Experts of a small language model: vocabulary 16384, 112 SwiGLU neurons an expert.
Below are experts of layer 5 (counted from 0) of a mixture-of-experts language model. Rows are named router (the router's row for the expert) and show model dimensions 0-63. Each number is 500 + 50 x the weight over its row's rms, rounded and kept within 0 to 999. Numbers have three digits each.
After each expert's rows: a language model's description of what the expert responds to. This comes from a sample of Wikipedia text that the model never trained on.

# expert 7
router:591463558515424490395515461452548547498523486476424498454526475573498427552536479511537467443521442488463424469495563515465498557548485436411550531516512486477652464504527520534470457470516492
What it handles: Prepositions such as of, in, to, for, during and against, coming after verbs or nouns in running prose, as in returned to, won in.

# expert 21
router:577516568460520443409411531522512526600526464501475424459406504562613505536527431575446454540525523544469454492568604472601465552528432419442484469549473428502483472459527449476446481539494510
What it handles: Final digit pieces of years, counts and percentages after a first digit group, such as 20(22), 19(45), 77.(45)%, 12:(00).

# expert 23
router:541552567506538461514463566512575570589523400495462492508466486502594402565469557609542472480493551457520529578470464500518518546533488442435545507438490471527543470404541525477427483523550615
What it handles: Place names and their final pieces in locations, such as California, London, Rio de Janeiro, New York, County, Township.

# expert 3
router:567525584458507497465535567490535526515492453483486440420460428660452491520556499594505477493526543451445484512509550464517446528516437412500545503497571534465535467542548541467485522554518619
What it handles: Bare spaces before numbers and opening parentheses or brackets, often in table cells or after a comma, such as ( before EET, space before 2019.

# expert 19
router:584522519558619454488429543593486545516494459543430481440478404531584486524486437570528467462563450472519429520476505442508521530580439426485534545539447504494588428541470479522500467537464503
What it handles: Surname pieces and the commas following full personal names in lists and credits, such as Wil(kinson), Smith, Herz(og), John.

# expert 8
router:517521522452530557443462517499615511550503463442571541416490405565544431513535472571437468509515513482574474476509539535518496629486528411462517519419515427463501477419514449430380464477525520
What it handles: Head nouns or plural endings following the, a or his in narrative prose, such as game, trial, districts, creatures.

# expert 2
router:541500599419543481439552488490576630479418445441524493411520467603570466602483503502515570481595476436569444578493517507487481534527553465433532474489492466466428567492465497508476451456531518
What it handles: Commas, semicolons and full stops closing a clause or list item, especially after plural nouns or numbers, often before and, which, but.

# expert 10
router:548477525440512383426441476481532550527504442487499483448428431558514441569478538557433530538629442457534425575470531483610505526486485429491565507452555495526488452434467431511500452507505550
What it handles: Is, was, in, of and located in opening definitions and place descriptions, e.g. "Hall Barn is", "born in Aberdare in".

# expert 1
router:560504571511586391470381502575563560496545444518532544430477519570542548511583483586505581519540560467516506555439523446488529514563542414493570546491464444571523522551519519494464474482555486
What it handles: Given names and mid-word pieces of names, brands and places, especially in racing or sports tables, such as John, Chevrolet, Lex(us), Ale(jandro).

# expert 18
router:602519526492541544504550505611548522542485408538479457515542433488529391465479513558527500444618533483533448500575538523556434477527549369505509567494566585480549476493504534477505581490503452
What it handles: Pipes starting or ending table rows, paragraph breaks and section heading markers in election results, sports tables and article structure.

# expert 17
router:500471579455567529477498547552512565509531479534454550452474446482484485507586460605451472464457517508484453545524532544593467603543526516423528453538548542485509522441492490451450483477446546
What it handles: Leading year digits 19, 20, 18 in dates and tables, plus sports career verbs like won, finished, competed, played.

# expert 0
router:516592602438463454447448505446585529503597503530481477426410515525541483498469523552556514535497466470570466497475530546533419523496455449549470551556481496557492414507520462461471505428631529
What it handles: Bullet hyphens, pipes and colons opening list or infobox lines, plus nationality words and politician in one-line bios, e.g. "- Species:", "American".

# expert 6
router:526490579481499432470529557528484533545569492519505456546440491489534472550550478539469363573573467468561443521478630501600496527566488535517530503506547516565527487431651515476520463519493443
What it handles: Slashes, dashes, digits, currency and magnitude words inside measurements, money and dates, like g/cm, $1 million, £200, mid-2000s.

# expert 22
router:582541548506590537436539525579520454470438473584445544483484492603559469544497473584461500478520474493514456517480527576528378495533486542504473532485458431517480458521473460477452505587587436
What it handles: He, she, they and In at the start of biographical clauses, often after a date phrase, e.g. "In 1982 he became".

# expert 15
router:546491479439419410414537471523528608518468498452484476470407459546457468409567387517503516496517481415509467547594571537549482545460475485512507453489516466439524539427581473456528476466455542
What it handles: Latin endings of genus and species names and taxonomy labels in biology lists, such as -idae, -ensis, -is, Phylum, Animalia.

# expert 20
router:548584555401526458516556582561548580575559477483487514516474506567535517492543502549463462499501548475528487546532558489482533588544457443487563535528504476528550537406585474384525408466581488
What it handles: Endings and stems of abstract or topical nouns such as -ity, -ism, -ance, -ization, and words like water, education, warfare.

# expert 5
router:555554640467607482475491560508535470594559508512518511486494531509518468503565430611518556503527402517557492478478566503479469504563437517494554587608586435460526478482472515501504441440509590
What it handles: Common nouns and verb stems after the or his naming roles, sports units or activities, such as director, season, round, contract, demol(ish).

# expert 12
router:593472521474488482471502435518551583502481505551501506451569387521549421522505522523571571542493469496505440579522611414549490498621452443478470560517485464482475349449497564512436453465507438
What it handles: And, or, but, to, that and other linking words joining clauses or paired nouns, e.g. "Kempson and Warren", "charcoal or wood".

# expert 4
router:560560521447425437539422567546487542459486508486453531399466527537535443571557524585455586509539461417502432482516572446514532602558436470521546504478509425446506451416547601469426456539566487
What it handles: Word-final derivational pieces forming adjectives and adverbs in technical prose, such as -ically, -ively, -ist, -ified, -ated.

# expert 14
router:524501484465534538428596516521613533580573507516478587512475534571486460483519493597450436575456452484569365510476499516556520614583478359455494509514511496520539475533457473549548502590448513
What it handles: Capital letters and mid-word pieces of foreign, often Slavic or Arabic, names and acronyms, like Snurn-its-yn, Ghe-org-he, NOR-M.

# expert 11
router:587456571499581405408483513585531483520522581529482550505416431501627389483448445539464519570530490471545479607520562560551475559537497517438491472525518529497515456496528482486535516531545561
What it handles: Month names, commas, periods and year pieces inside dates and birth details, such as born 4 March, July 17, 19(79), September 10.

# expert 13
router:522543534517438457472516520555500484551553414552551478511500536502551461510432527663434427541544507511500427570532536488533531567502401489548484530476588497553468497487500549427482473453571517
What it handles: Field names and statistic words before a colon in infoboxes and census lines, such as Coordinates, Total, Basin size, Boiling point.

# expert 16
router:589542553391475535457525472551564475478489454593499462446474382595463466545482452510516571505540566474566524532516547490558441530591473505553538495483550508498421456498444504429493505493558505
What it handles: The, his, its, their and possessive 's before a noun, especially after prepositions, e.g. "of the church", "Grant's train".

# expert 9
router:558448505513490481448566465520556530489540469584475491438555501527458501557614424573501525481602484498483488542451526480562504615494469386448486553429573532527515450457484495506525390480541510
What it handles: Words inside capitalized titles of songs, albums, shows and infobox labels, such as Love, Born, You, Species, and title endings like (Att)acks.